{"d_model": 448, "positions": "rope", "rope_fraction": 1.0, "init_std_up": 0.0425, "init_std_down": 0.0425, "seq_len": 1024, "dataset": "wikipedia_en"}
Below are experts of layer 4 (counted from 0) of a mixture-of-experts language model. Rows are named router (the router's row for the expert), up (a neuron's input weights, with its number) and show model dimensions 0-111. Each number is 128 + 24 x the weight over its row's rms, rounded and kept within 0 to 255. Numbers have three digits each.
After each expert's rows: "comes after" lists some tokens at least twice as common just before its tokens as in all text. This comes from a sample of Wikipedia text that the model never trained on. Tokens count by the router's weight.

# expert 8
router:150131124095142095166129085130098064133154123161143127160108141159123135186092118093170165129138109110187134117146098131169145156128101112117126129124125126128129113114124126165127111113077095147114128133128137152115173116129128136138080128132147095138121101108114130121152110142132089124079143111129069134137148120105179090141097136097
up0:171096087117113134096152111121154070132152145151133133124134093116085131154128182129190152138103157146110136176156122171096100142142114110141160196094131140188102107140117128161129130130097118101133126131138109106113103087143149101139083158121158117131116103142112125114073139102139133129124084127082103138156131155118148105141109149143
up1:144116093114111132173140162121119127148120157124091149140125150155113137143111120123141089131126099123142158125143108161103115105119098129111100160150204122137084132144106106115159126109100099123184136102132117149130147206152124087115136113140129143135155124125136119115155127143143097086126136149124120154164119121152126106148152106095
up2:129124150125139174129140165148103096170135133128133115111080142124147128121119137125125157110174171129128144177116129109130158114135114118111104129177091160161116068108116144129126141133125106119135118058126114125139136097150150066143133122138135130100119129149141114135111114121151136102140133139146113109108074116106101134150111144119
up3:150079135088155102153135181139133161124128157118137144117090145113114163107174088172169102094153143105160180088135115129129152137158127125138130103105162123153106145102123083091143095163141080132103109110159128150077150168109127107130119144122111142133146113143119131106151118158127130122110113108062143100133166117115098121123185117130
up4:110139086129105122095158139111118127110147153127092112107126128120132144111146119144149140143154142101108165140121065089132108140120107104119149124110109143178146144128154104117098105091141153143104146148097143135176097110130126103127144145147131136117097158158149122096116122147106112153114118119091104119149185066108119171135141126132
up5:161155122122122105119141095105085137124119165151103132140118115139087086124136145183115112074117116128127144096166156154145139114126140146107168186114091117158136147173154146145124109126126100099151101126091153167141157126096119168132102140173115145142127132146154116119103131146120100157178137105132131121166110116105130123129069162112
up6:128136155173102139114116131141111091118132107133109151092117169118126127136167114130135123120174142120101118129124070127152154085133124154146133123146131123144143132140113169102153126144128136144158109131128081108101178146116180118155089156100178146114110130176119112172127129113119142148096161110158139118087129150070127128129118151122
comes after: " M", " P", " B", " H", " G", " V"

# expert 2
router:116140130136128126162135114135125126104152129134112141128143139086093134170142062118130132132130126132103151137101147144147132156122081141117153127134158143126143120112139158097085059128132101163119108153162117086099127159098135140141123137119121083124101115094125173109117127168139084106097135085138140091126101110093142125138095055105
up0:128122144119113169136129143124123097132130140119100083135157096103097095149118108143117115113109149146131121148130100147077085148150173166108113101114075132118114134095137103144154158183132065167132125148126104108098125138079151166119131104109148129068150105113109123133132120134166155136146114099163127139082130109132102096112128113187
up1:120141095146154110115120148154148083110133150150100116090079135133112128157116150135122111154127106112127134129153106145118107099075126080144159142132107113128089134104100134113114147137112142144061132111161113175124118130089126116121113105131141126122128156123090165107189168173118144136165119120132128118134111165127161140137112133094
up2:091142161114116122142135133134064141106153157139151153137123086095102127100118095123119084109129116117104150098147105116128138149100149147057181103138105150147144136149120135098085109127154124163162132182108129098110162102097109092194148106155139141141100098106115136154138166128163088160158140140121153088157137146117117116113111148123
up3:140098150094096144134135141121124132138140164121108100123192182082093131095112068125140134114119115114105084151117134107100123117155154133123134134141083084133126163114158148106156120162129144127098138137153158145089121110097104120112123096133126129148142116119088171071176147123152125117097144119129139098117160140126106143165107103148
up4:115111142158085120085141093123142149137149139131111080114134118170126107110151114161128131127117106132123105101110142149122095152119141138131121171087110131165154114105170178137132089124107124129103116129147143151091120109136145151121133116129091150153162125133083107107115076114130111107146130136081116143148122122086135109122146145102
up5:130133140142128111096152147120119140142120133135151140105177157113131117137104144095170163132067162098145154126108119132106073150118075126076138096128161158139143132103152135111088138156157124172147130143109126129090135119109116123119126100108083135128116106127131096119094107163076169114167123125141167151123137095097122151180130105123
up6:145180111110097164133094132152139139128145106123099119085134103145104149121113157100086106110178146116140153140154132099111070109141106134175112146128162135121067119157176143096171134146116086092143108114117119139111124135140164164116141135117130145116111133146088137152154128141134106154151141115138114115132141082149109155123176119091
comes after: " the", " of", " and", " a", ".", " The"

# expert 21
router:143109120126143112152146102139116097130122131131087113133142151075114123197122095131102136128198091098164129093119185141124107118125119175087113122146162165096135090122139159131084126138170150138117152159172101127141177152132139140121111151141185112178119129120122114112090118121118135184144140084130125163099129124121155115145100117119
up40:165147137110147106165097129114141118140194153140118140091098099150162124131104115082109148111122109161130124105148129096139116143064164100111148124140132152113116090119093133122120157089084132133137137088161103156115099089172110144151142133147161147150146092176161144106159132137136087153150139145136105140100145127106147119129106110103
up41:097107155113123154153159137151101124094131152164128161097162146103128075149125144107119170121144133137150157115131117107108153105155117133116150176133130106140142129120089112106116124099182130110126113122111132121122151093123114126110080129139094172139139096139100158116134084107175095177174181088147154128096161119131150119106117165118
up42:142102139122156140123128097179141144097121165113123142105149148097133125108132133179131132096137107131145084119136134134082124106114146154153146102125139136137117166155133141160145126115109126121138112162169100138110153147146109142112118153104112178176136130135096164173145151093139104083120105171154135119130135122116170133094095095113
up43:101095171124154122086123173148142137087135086163126114140157138174164145152127104087119130084136110164156115125096118160139088146101077173088112120141102159094163150160153142110103139136083146143095142106125115090148168136111121131136111150119117105120100114114141086114118117153127129097176126100085123108097121121156138113093103099140
up44:115141113139116113137162108170101112109160104149136167139112105114098115170150111169129073127118145158143114111128126147155118118099138121125124114140084142110154162141086139129129170149134184089128133146150108095076173137123148117150118148143179122162168111118151113143145141140149085105156127090108122136157174098115173101098127132127
up45:129138137121115120134094116115125147128086149106119126114148144114150121157122126149091140127113122159157117130152145182180071126126118107124129105194179122178146126087150137141137106100097117132104096129137130139108134142137129150119143117154112133110145133148146090118114112112162167149138126109082131129117141093147108158155100099122
up46:086127147120159132138088113105089143105143134145072093114127128110146133149142112127119120129154105112144112132150153141161136124144117122132159093124143144126158147136160142146123126162107137170111097138123122124138156128074114104100147094111107123128090077096128119143082134092107109126135125095147138085126146168086139125131121143115
comes after: " |", " m", " with", " km", "m", ";"

# expert 11
router:187134119136097116137134133116150103206145140129131134141123121122100172153141123129117154074155113092153130119101163110156095140126115152154133111151149131084116122146103137115095089154113136132064115161121084145143150153110138145138106098155134082167129136110115152081138080095097148136096161118093154113110109058128146121145127124109
up0:160168153100112116138121131129134133122147148154107125124136129149089126155185168152111085134142167165124111155139147085097098126087103115101164093134125163153165098054135183121150153120105141122128114109158097119129150126104151123113145108113111118160148115160150139142167094143161115116127103130116159126156098146121124130147117124108
up1:122134081113136104135138119117125152133160132107120126088145135116110113185083134135152156089131142124144095177156145127106143082096127108147119161112124129122121142085137155140092148146109167094137169118122172153144165105076112175111115152141122142126142134137123117104069127137138119112114143133138117127113118080127112119101144137120
up2:125155107124129092156163144123104149122132132130137143110119140108125125151141140178117137113088201116156108147130143151133100121163095200095141091121125160148094122144122138124119102152138136139095123124112168153148148115145091135133121129107150094156151139148108128159184139108117110174131125151137126138116109110101163147103148083160
up3:089126130157111103171117144106144142125114131130131164134147142099126132111127075112147134109081138102122158102114074111115076134113154115102157127153124157137123182141120125111124081156110076142166115148100124083116147124146131100133127107122141106132171154136102147138141147100139119167184145112145107126099146137120139125126155148150
up4:150119142108127098126100115158147111160120129134125128128098157126095153178141109126170100138125146099135099141142135161123148114143115123122138156143159120148183161107169128116114107119115152124073121121152125099118156127154096106123124099146127121104081110143123085084111131153101163124137083106129140097126089126119145125139096135138
up5:151092114149114114134160147129135130109099140124114128128147117122139115123116140137110144127099103102097113146160120137099077139122164112139071156130140105172138096072118141142126084103144103149114180153124120136160131161083118131116147123156170141150126134126149117142145100112119154142182118133141152130138126103159102151094101130119
up6:143164163102148151127058129166125182135138124096152135138142124138157103111151145146116118180176122113143139083126125115106130150101121137142098124181134165141157129090109182131107139114096158133140153108145114147131142134146102110071146128169071151159111096097170155136171128108127124151106118114135143126150106129111100112141128125120
comes after: "\n", " ==", "===", "==", ".", " ==="

# expert 5
router:123098111147137148174143117168126098136120135154134079132159143152149156138127129123129162122159116070129136104124155085135126138169122152088160115141193095130157136101132138155082093096119071172124145130155146146141164119099145135125082104140176108157116136125108134108109118138144073093109142127119146147091147140128117098151102124151
up0:095097140139168156146119149156183106130102141123122159164115155127105131152085149150156115155147127104097158121148120121107165158125122100159107116134130115127137159125095126138127119125117152105107140125108117098147164103144114173125107119124136123141122159100164134153126117156160095160129152186167186120088127128134143141182156150111
up1:093127086127150171168140153158133158119133100123110123124118127129135118139132141110102147143123087148153094130105166100126140082148103104145142139159139143145113137147068151128175165089146138145112151106103107146154133138107118147154157109106154083132140096159134094158095134065133127165160157165160126126141107132135119127130132161141
up2:061111104124159149162112126097128116162117111106122130158116105150116158114132112084172154122144135080115144110135117115118091108156154131124113093133117121128147108130188150178124115109144131141149148121088114109145103138105133086142143136085120144131141155147148113120146121122089113151114158110163157174155123137124128130136105169102
up3:114155136085143115114110148141125081118148170124131112082143108158120147157127157144112124083121150143161133147126130129132081111067119131130122131138118132166133063152134129152115128160139161123131113126119127119136129120102131131105093114142145145137124124100132116159164133150063140100107099156095138136132117137165138147095114115155
up4:110112132158130092171139138140137140115152149108138129090139110088146094140187148096113151146126144114081137072105141158112094164109090165163124138131100114152084147166121119161077091080164118124164116132116133135101165122117139144129122089125134152094132127159154099122153106167087105118100135113133118149152098150102114148133136129142
up5:141149106134096117160108116105117161150152118122138135118093141110145132121138152102101134123125119142163141137087102122106162125136126086170122144139106118156180105128122095115109124054147126078112195085097099152106148131150097163132118129122154130087162124153114156131118105157097115102107128151090117086129171108105107154179158137173
up6:110075092106161105136098110127093140164163135126140179144151180138115093143115132150135147111124120113114127157127131118139131141148153129101114135099094111161152128126109113157135131127098091141142139136113120152109144141125121107098115126176168125133140092114148080106145146110146103148123117146093110140117097131087131113120118140132
comes after: " |", "-", "|", ":", ";", "a"

# expert 33
router:172092119131134110191134102125143116182120107145125136132136125119142125146142104126127146115114097116128103150120125109162110155154123151113148142155151135122132090127140096119085125097085100145096146123123130148160131161126131076134132133139139146143154137090119131109106102175114115098121185124127091159127152102150158114159089126124
up40:145121160128100127136131106100111090100107135159109159160108147103135169130155139112125105065121151115110125172145179159156123112099086126100164104149150095121140134122169158144114174115145170119129121131108131127119080153171119153164144111143108140103164092133169098138120123093146117130092126140134128105197149098122085148115110098122
up41:120147120133159090164155131123140149122119148152128137107151121149120064133138090080147126133129088119133115164134132115124195113117121142149108151106128126168111134098166126135129127133137172153164153104167124138138119118131152158101151115145139183124146153164104100110060131110124109141106121088128121190130165156126144135085100126116
up42:157121111159135111116141118131139144071152099099133125132113114139132127104157124128145158150120135158124126137122126140154136101152159147146099164132157152124131047132091091089120087152107138097161190118130137139160157130128152117124139120140112149140162108070126184141157098101101159124121125131141124149171135121140081161151106092103
up43:103115101082114149160138146177166118118173115127159098119185088051121128135090152121095112140140085117163124117126138148120082147136113110161101160121106119142153114100137137125144131134112114175141079134122117093138110164134106112140144120101167097143153109165084088107136114135143074146133114149148125127139140110151119113121113137127
up44:130094111165159121143084133136136142127129118120109139142130109126129133132116073088129125102115110166138141142089094152118101125172116106095133118139120120112102155115142150137107149169077128124119099108148099118127154086142153133097174146121111121120127149073148121091100152135129142104178124150134117128139131152095080112116077172144
up45:147109114122148119123135112105133135121134082110141122072147124167159149180112156139142144139117123120123126132112118127154105135129077133103142144116174148059162109155116113167102112112133174145107152120168132148161111163137172132143096134105128141104099196133103129167056103152106182133138123124111135125142088122103123150137131129122
up46:137101143158122124142156114128129105147086139124143135129151109097149164130147127137109113128154143143144129140128130157117140175137158110104140118152113151132087142120150127123138158112111125136060083114142122125084118163128175118130145128113143124117096100135127160103120121144102133131123199165162127131099106143166126128147116177144
comes after: " |", "|", " 0", " 0;", " /", " 1"

# expert 16
router:153112126132134088134123078162112116174150159134091133154159138086125171136116123155104138078135128083125114116163149084173158143111098141099159136155155111138156080105164123137113109118118106139078163139142117119143100122138125137156130118114134138149099141104133144120149113124084086159088171122123115120122107092112147103171095151131
up40:150111141163171092127109113094082123139129204165134100132135116144124150161061117137158135138125140113115107095160132127082105138119137136176113135112140121105094166127167135103139105114143109153107114113157094128131139116102140125136134153065102133097126109097158122141156076127093129144125148154106134146135122117111109195153137149140
up41:132138134150121142147167098148105151169108123124149072115099156097117114115157126137121146102133120149147128173128129118129163108097145163143167117097094119130134143142164158139158103111142093165170125130074107151112136125117110123151107143123110145113142123113174123082137089143096152130096091129132140113128114139133141130111161128105
up42:117118132154126190187092146099129142101108118180133161123158117150105146169119127126128154099080137097139127149146094111146134142127122117133139117127137118106124118106131089123122105095115087066077141083112118132110159165121141129163109117133086131187138096101106082116133095145136095161120164123116120082143174127130127120155112140123
up43:146148110127151134124133166151125118142105101105088119122139047166150142122072147111134120109144144112135136137146162151146140081139175105119111131170156144105095104100107107101133159095126090163078108100130124137113152116170128129137121101120150130136099135112119145126124121134114129187148144123109114111148106123150157086133118119151
up44:157168111165115096132136144133191126145177093119140171157082147165170144079131154148136113156099117087153100163063145115149137113118113123122135168087111097170168165121115123126124096139129114136144136129117093152086126117104116106119140147114168101137100102094110102155128187154151120099122126108136128125062120172101093125174169146141
up45:092088131124133118135108156134111151112131139133108113130106142119126095121176149115147140092141135124137116151159120117159125161085070155097162107154181103143110138118125134172105142137154158094122142137113140096180174134113169153102136165186109114141088143108123168135115102098117142135127112167120107101166136107143122121116102167110
up46:126109119137146127140146122099173098112096147134137092131116121113129154148118127116102112108117117113115145137143147163153155131129146112068129157148122099140106140158167135134096158107125153149145129135168123066174128139172126131127099109180107146137105157120157167158129115159153126108114102163147090131160132149116132112082125114102
comes after: "\n", "|", " ", "\n ", " 2", " No."

# expert 10
router:169144103133102148133146092161133101162157103184141119134122150145125115150155081117123113122103134091119157167151202121137190141124109160141152133143159119094117113102115125087125147129136134128116127123107134164135109140121120108139120112123156122144119153105110127102156121135135115135062136101085126119132137111078123121133111119148
up0:103101133112124152137127102142102118111118093124133169094106172126108120088123144124097141142137129095093150100137113150145150131150174130124067185167091137100142122104118089153120166153119131138141119128166078086137077138116150141107132159109105139167167135129166107120203106102135093133151126119139132115126166123137135146154133152171
up1:108123145135115130116087110111133162106133110109101087106157143155153097156172140095153105115135127116081141093125153143133134118125108109164148098089130171134142134111134125108118105140131172144092096115131110150156128123132150122095118145114113173143132168118137144124123131138087134145163171132143120126102118129134130158120124084108
up2:125127126139101129134118106105105127103125120119151094136148135133112122109159160075130148116114152142114073164143135144156133139116123112135170088141154150119126141144132116103114114119140114116122125145120138108106086131126119126127118151128116150130106168095113116168155113125145122182133166127135131120117135145182111125096128191101
up3:101142148132141121150167083128146057147126123118133143130079124102140127152109097138096113115098101130120113102133133125088135136122106111099151158132115175136113128136134132100127141092140142099146134123090114162068121120146104104095120135110131131150123140129158133106131137116192121131144096132116161137086152107128130126119100119145
up4:128136130104135131142127121120096131103124111120170088131161162137114151150111106142140113133153136125138123153120115120109103140161131171169157153122112137140159092135103111157154101189147089163102116121126138120101127116116130088145131135129144122145121095142099131100163129121103082130162112181124150137127136124140130118145185108170
up5:139112102134104134098131138100124131106132180108127107131105120114133110113151127102132109093138180089148157165152164089120086181151151116141164124118139138138087117093142164148110078111128121120151117094124130120104130129158139152154142121136124125097153152133183118103147140118168104100106130100127092124158125129098140094109150107118
up6:067108140090151112116164114155134121149175169149084161094105104109144096115112136110108136124114120142120131113115146083141148131137113140131137172140118115103127129131130179109143143150094126091101130082126135145118117118138133169092084101103116135132130146134157121128157122076142096102123167153159171142121175121149146147152121138157
comes after: " the", " a", " and", " an", "'s", " The"

# expert 20
router:163112160162116116209166089136119109142111112097125095128159177125144174174152121128130163097148087120101114114100148114177158140139092141095145128176137142091170122119122117154126112171112074133088136144141106134187115148101135102173126102184157126150114158090105135146115089108114119140122125132141095107105173137143131117155086084124
up0:127158143118125099169147091126142145127121156130092119201100148112111159123141113146134128119145183154101165151115120102098111163122121096134172092136110148127099130110150139153084137104154116115148129092127121112173174129117121165135139163099182131099107167119120100126134098145162084118125164143118141104140132073114139136140160127134
up1:124080123116158162172125108146158170118122143125140161151146073111144169134102135135101112125143092129145132146160128112104131152129074143143119116121141156142125098145111141119121128112137149082132092089081111167108123142114152105160134108145128116145154131097151092097097136143100084163151125131077144122117119136168146136153139170105
up2:139107121133137150138152131130174088112154101138077149134139175138140148163081142108128139121145137114135114133076122112153132129129189176123149151092083137107138133148074106190118142166137133107131153089099101180135105079133145144137145140108138133152125138131134122135123134160083109092113134125116145122120109065127141154074129154207
up3:103155119145145117109162137175140094092142118126123151128189118176159133109118179146137141092164152167080127118101154125187120166110138138114132098182118142094148064110143128142155139146145128147134149171119134112121122136132168146163155129120113145116112121142156080181106129117128119127082152138134118101153131148117093108139141163153
up4:112157117105111136146131060085101066171129173125122110117127151125140146128116128130107089137151130122112111116114136171110145133147137126137143118134164152085115099097145144123100106096182162092146105157129119126129129194136126117119115122141109139125167112114126147177092110159112109124137097159152116097114120162132132151136159135163
up5:137127178146148156128131138094150128126121143112165138121131131152136133107124158137121100123111104092129138116153126107161134119131097103143127146104120130100110164082126125132094186159089127149166119104104106165135127145088130118165111157135149096126117141109123130107126102094166118138124122142092123114100163122118162134132084111118
up6:152175095116094131157140174122112144153148122126113104158176148127107178134132126161136110135096124126133125131168135126128102088156095087092149124176112141104118108138117110133090086138084110134182125117131126138127109167129102126139148113119113169128105131134160100145083131120111108081181121144126150119153136112122132154123151132097
comes after: " |", "|", " the", "-", " United", ":"

# expert 13
router:142108089093095102161158132171136064117120135155110063128114128148149151154153122105132162104138116082137149134178190112148120168138109126162167136157166121111130091108129088118093121097135132132093167182157140155178137146069105112159129108144139143158177152109105133107149126136098110152110138121129117115140111102118124101108109160137
up0:157116101079140165148147098157146148129104156144119156107126129109106092164118120132149138159169116130136148155174153164136123117187141127164133157107172113118119144112081143102156124197150093112112098136150135127095128124127136115135141137108127094151118139136129118139116091117166081170143093127138162091134139052117122123145092145133
up1:122158143149155119130139159155108106106124081178144141177096118088168135102101160126122111089141104146085161107161138148107166132159155099136157169146134122128103117155103119148149118108140137170139128136177148115123133144127158119091108141153141150094119131127138134094136171147131087118113123122097136132080122093130139137119093154138
up2:107148089125128101100109146137135076094128143138067116158147123093123148092120138103083122094129129127128146122143112114137136153094168126099151142144108171096153109112134119151154120139168110137114128140136093174138107097109126135096170109114111094107125135057157103114150114109104115153166156152091100126161145139122138137106093154110
up3:138169161127142126135112118130079168120114124129128187107151128108158111112132117147144156135126132092145118061170139103157126139114150139118112130145119118141144143103174141118113160099151118127152138117158115134179161120154131146124119111160153125109126146131112133170117108157116109159129130115161102090131119090131115134139146135133
up4:124193134135141111123177137087147139098099156178163126173120091091163136109118131122108121137118103142105126132143151138141132140110074117105134128118127131095083108129116151106132146108098129133122110093140128131145118138095112140099102121155144093126151151101063103142132077148108134117123137161113136119157119147115128118186132140118
up5:148135146098138119123098123130117176141149158119167119143131123136127138145124164116134094114128114145127175098150127147181132096115153170127151081123135138113148106101110124108111128105098101138136132126132114106121151127071118146123122129118169116153152149091139162107105130124132113144155125143119154118183135134158128132156126116102
up6:142121076137145148155159116199112142119114125129129140103135194175123127112116141062138120131107128139122157101164131134153135125150211100088137146100137116150154096145131114141132118150129144161098158083127106104125129157092154111156140123125130140109167183106151128080125111149132113083160118115151109142162145134099141123101100111091
comes after: " |", " $", ":", "|", "1", "9"

# expert 18
router:142131149181118121124122116131094126114165134155128101161148170120144151135153109100096132137170102100147167114137197102105154127151092119160162099136179143121171099093137101138104126131111140119089117116117105116102127168113128119151086108159161095160138168105116180112137129164156136107113140104094166119112118140104144107132117107109
up0:114114128138134131104142126063110129089168101127134149149154124112098156116114095164146107137132066106094148105129164146151144113117131092122141152163090090128150134118118118167143160184148105176132063119128106109134116097138126115097120128154149116085144147119119117101120150140102177154133142148144136122124088091115117135115101145114
up1:148126128108124157141120144129122111119175110087160126089151125142160104133157102145108095055150146157125172117119099115139093099093073107147130137072126117139145106115136090133106189073100092131118134119102068137117116075164109177150116128140109157083146098123110149135124111092124143106063151126107150148088124117161102123110171124107
up2:138135133076106120107168138116078106139119082112135144129103122121098145134129148139162127102191126144121124113135112149092102143178130117134099118135096111115134096121170140132114134120144174090114149140127087111143084173100154099081094104086131124102133145096095123134168134155165159141122109141133132172145102184099153131129161125113
up3:211132128083151123132094119138124174120121107124130126105137093082145091175136120120160137118090125126139120106165153079115125111141143138139058164165112143098101122141161120098124142087123115114160122112117129136130102119098128139126126158123126112132080159087162079113146137135132132096129129142128156186166139133148153143110100155152
up4:159151132142143130127127153135140128095122127168147134103140136133149162138128128130125127109132120170151149080111131127102124126154135145119121124129118136178143134110199113161135112134126111118114120157153087058085122129166095132101112098108118116161087129137161108134148120123138149124129155128124131148071093063106140129099164122147
up5:117148093116153125118144095085093177135152124155115146128123131091129124114176088132126081132138095125150138191103149112121157160156140156108133143123109099144107114158173101112142105116150149116165115065107096142137153131121104132114107142137148123144160112105142161148108140136154123159168134161136146151118108162114142110094120105117
up6:130118146090106096107134141147119193140132127152111124142118092121152136151162105141126113113102132072110139160157127146113147139125158108135121151109191133090143127133157096133155107131167183137129143151142145152103094165118111139109144128113116116172090117150096074132124159114125169080123125134115098100093108117111129137097112174117
comes after: " the", " of", " and", " a", " The", "'s"

# expert 0
router:134123164141104138164104136181157072129135101160101110140103138118116078145161150115140093128111126101152105125115135138143144143105083160134124098143145138112129040134135164112130092135115148138117130148109121153145149163054141167139073110127123109175133156119113127135121077122131152148092166116132119113129133118121139123110088093154
up0:119135152120104122132116132137135100109133120124149121134122102135131096122104104108149130135110167107090096117091138104156108156127124107115141086088134110116126126079140100104139146174154119141111146114120123157077129174090130095142119115129135137130130116168129118144105091135151131101123104119153142101156169139166095154162117122144
up1:125182108121114139168092132139085108156156153102131139134127174115100128148099099156095134153140131132096108156113146138154120089112139116126113125124139165139169165140166134113130069114103131095131121162163142137101166118141109142123150124127153126098190143130178087159129171132133173111124156131131138141078123123101174150143108122141
up2:141143124123127169121121121155125114102104117164164141137198132085136122107173107150160112121171114137132091116130142112131134156135120179138147131096120108070150100121146157157141140142152140173146142115126143150161127120163185146171122098091096182128125134126139137126125178101135140090152188115107108136108109162160120100137137135079
up3:127161097170110111121114111124146149130083124139156142156117131091130138144116123155124089104136125152100162167131107123115129143065126107107136127128118125130123102121134152152137134134136118137145152113103100148143157158152137089143106173090107134137150133113120101095091116100150134165089118144134117110141118144165087115152131140100
up4:111123135173130123132125112096140134105150153147114149113138167122095120131146159147111162125085111086118096140104109139128152138112093119089122105125086128131127121114101105132132121151077124089136122138162096087148124130116162126111139103139154122152123151128125110120070167083127116148101137125154126132137101080130168166154129111168
up5:152106147142095113138163149123101144127119141164151105117155108096152086145105126128117112176090098105119131128110123122165135136088106107146134144112146146150141077145141174107147089123150111111125135114145089140126154088154086119098143155102136145158115090118110147122113109130135143104147124093120117164132130128138135112123106135132
up6:160162116134154133115109126133110111150144141127149120088109155101092107126116128129133126148145125105161090159097147135142113131134087168154097166112128129142125081156159177146123142140104135173130146121191122132127153143066143100140133124140112129157160157165120153150116150149104140141102123105147119125100159117146101154139070115112
comes after: "\n", " |", "-", "|", ")", ";"

# expert 28
router:129131139168151131157142152134098131139151116132127148123135156091087131173176144115141172102108098114161141106125118099111120121154093119086175139103176164104144127112145112165102136135135089180149135139117139131164164128104173078143124111173128134126141101125104130113132137173127116124089134117118124097129066096162130115149121115131
up0:104118118135106175115128144087133128104141143096146094126111132127109165161163138100133112108143117116118158114117160129143120126129128111104138151138106131169111157096126138119161133104093151090130145139096137143116141127161146124176161132118123120108133150097172139157116118123085119126121168094151139115098115167133113111110167151149
up1:163159089151104130156175136136100093063137134104137163118120140115176172098111102137128127147120149146127116144058136134123134132115125132128133163084141131143140120161128165143139110105090117112148077162168139111144145082105128105158094148143139124118126134152094149091127072121157117172122137125126137169102147120136162140109146142143
up2:127121111091153129153157168145135152123121160173157121128095166109113158124123159160123161109114108096115160143126176131144137094131101158172110139121148124088125108128179148124103110129119131099104179106092095133108177108110170119137150156128090117169136092111105122099094119129100139131122114111120110166113122125135118159122143150152
up3:122137132124129120152119153085147103137131162122114147114155154131146140131128144143147087116141106112150067160107153105126116082172108169154111109126164192143152168128192154118179096119148134151124125166124119136078130146150134138144174107127118117151132118131146120148140121118151120142144131110107137138145155129163107140094127122138
up4:109104156136102133142133125138108130159144127118109133105129107131120119123137150118109143096102077123111117102101149112141149134163164146129095139133182194155145097186142178104117084127106126154144156148161105124118106090122148092161104103150130099163111123146158088130155174106148128130149102130131128120102133100137146078135123076138
up5:080146165123113116113133150144151067149116168125130119115141102107097179150201130106126157122109117137140161101133131136127128106135082141140117111141157097140138137112094120129131113145139124137137124116093091116126136138117134101144141120156130105135175127163077143169149128153144150079147139187131132150123128103126103165136101100111
up6:145149166178149145111154115086146145123119107108085112139128136117124125109121130133119106112119149148082153124113154153137167073119133114113169157155161126108127163132129140090142142084132089138149114154096150152091157136138135125126081131088084137118091138125168103127140155122140131143126137082141101159109120172123140115126103156150
comes after: " the", " a", " The", " his", " that", ","

# expert 25
router:107112116159124137128165120125127112164132146120093137134170131112080136135162104111151123146107097137121123127133109106125108152136107158113133091162146181105147137127182118125062143125144134141057119176135122112145168142117144076123149141170144122131151136068109139137130120153143098147118148105117156137128089106105131129131149102147
up0:132137098091142110147142130138109076124147134091095127142150128118121111114146140140136141160128073154112131135123104147099147142141138137129106124099162148149104128078165140107115161148132143167075132146159141140110155162126138134138155100103093129144128122136143134123111099132166133153137079139129164114146137133093123120150103150081
up1:114124139125144116149118178104104107151121121119150109139108127160144118092139156104131138109171194120101140091083123111115135129104125184139188111121137114129136141111127110139146130111116135154163118121159140093144108098119117119138156094139144101112063097144127109093088106128114112113114101080092095155106148107144146124148149133124
up2:064103128147076100113128129140156165111130129073086154131132144161117110101122106134121132152124112111182116138091109158167094121130148072117135105139115128133116132133102121112083103177145154132145074101132183132099103124115152121137149148120121159162137154137110110129108145090095134124100144162117112101125156127134154120104153105127
up3:138094177125157136121110162167088072109135116126146093124122120100129134141100170091148124116109140146173179114125120123102141107148125131144145150136151176093142154148114078106144115059105143152105125112111139136121144174140105145111156180116130117139090120131177142114167110156159086144126097083115110137094154145078166155134106189099
up4:136058145096089163162141110116092120171123180146128125135104144092110104115124091104154126163159104158148130136146133139113103147148133127132149128120139125117123158097150108136133143118157104175123070148154151184151103144089108100107137131159118140117129123140113102115135097123134134104136119140058163135119115078084088158110123103185
up5:115149126140092113123146127132111163081139155129139133158104150112185141133159119122079074116110096130171146143117106145110101127149143128172127128167154122134105085133154143150145085108131140129122068124137093114171139103115135113096124126110132065109124126142096157102094130109127129105122141172092103161155095134134142131130116116133
up6:087147093147117087135123126175096138150132119140133158105085152155109133091129132125140164142131150142131158103123171129145134164118142102149152122163104145142092105109148133137133099110172123130107137126159120183153134134134140087118105150132136134114128120125111151128178120080156077104090090128117125152142105156125118137158110116104
comes after: " of", " in", " to", " for", " with", " at"